Experts of a small language model.
Size: width 640, vocabulary 8192.
Experts: 64 experts in each of 13 layers, 6 picks a token, 32 empty slots to pick, a shared expert of 256 neurons.
Training: 696M tokens, 7162 steps.
Below are experts of layer 5 (counted from 0) of a mixture-of-experts language model. Rows are named router (the router's row for the expert) and show model dimensions 256-319. Each number is 128 + 24 x the weight over its row's rms, rounded and kept within 0 to 255. Numbers have three digits each.
Before each expert's rows: a language model's description of what the expert responds to. This comes from a sample of Wikipedia text that the model never trained on.

# expert 17
It responds to: Words in political and election text such as Minister, Parliament, Congress, prime, general election, popular vote, public office.
router:114117132146110095094117135112108102067130142145169063120132118112128166097131126149136091136141115167122119120124116081159100178134110170167119092115155143095112116102143140136143165118085113

# expert 30
It responds to: Music words such as music, song, guitar, vocals, instrument, blues; also unit abbreviations km, mm, mi and odd code-like fragments.
router:129148141102116120132166109092163172122088157103149164121134118137156116102151120106124128165172082085160133119123117144119153116111134119136096121115102102163128126164110124133142140109125125

# expert 59
It responds to: Starting pieces of words, often capitalised or after a space or bracket, such as A-ero, F-ac, Ed-gar, Los, International.
router:120125095086125117109163109158140153125095121076111118135086084114115130126154103137159071135124152117130132129103150167171144175100129122129117094137106150099116104131133140155173126099137120

# expert 53
It responds to: Finite verbs and auxiliaries right after a subject, such as was, is, were, began, became, promoted, also.
router:101156110180129152114120087103139165149141142142133150096140156099156112143117078097086145117124109147146110110121092119144169154145118120110141122138130109125131132144188153140137115126128089

# expert 49
It responds to: Content nouns or verb stems right after the, which or that in technical or descriptive text, e.g. the range, represent-s, in-put.
router:061155176119100136152174105127126160111134128158153128128132139139102128137148095114115172123116124104114117159115148165134102085133135134121113153143100132164150090119106138121128139118064147

# expert 44
It responds to: Participles, adjectives and role words right after was, is, were or be, such as became, planned, given, open, served as.
router:146111135110171113098116126152118153178163106166178111148080142147111132134134150098119126136104137111134150162129152133130171100161102085171095123164142156141123103144127103150152130121158090

# expert 34
It responds to: Word pieces inside section headings and titles right after == (Post-war career, Mausoleum), plus See, song, Player, Track in music and sport text.
router:136148130127136116124123097119115124083134116119142135137132091135156157151109174133143111091119129127129084122126115114129174171117096141120114134155155134148123113074165139135128118166113116

# expert 62
It responds to: Final nouns of multiword proper names for venues, organizations and places, such as Theater, Centre, Army, Stadium, Institute, County.
router:120106090139138115110147131150113158150136136144124099096147114136175110128099081117126176111083146131089121135114135132133081134117143163157128174150161108150142152138175129134090150148121158

# expert 22
It responds to: Pipes and semicolons separating scores and results in sports tables (0–3 | 0–1), plus at, won, served, attended in career text.
router:131138130101148101145088136127141106131122154088126099118119104110150147137159146121159131110151138106131112115135098115102162112132101108137076182090102150156159099076117143151107130115172120

# expert 35
It responds to: Small numbers 4–10 after a space, and early stems of words after prefixes such as ill-eg-al, fingerpr-int, av-eraging.
router:113112115123133138125092130089076129121098176134117122121111176122113108116147145127130101153107144133091110134126155115116087118113086160078154120068184162083086143120116099095107095126085143

# expert 1
It responds to: Mostly the preposition in, plus during, into, within, along and throughout, usually before a noun phrase, e.g. in class, during the war.
router:147114116127130101126162103118125088136157123125088165156093098122112117099093166150136128140122144114144124119143163111169103128114136124114156106122150114143121084113128095133128110108136137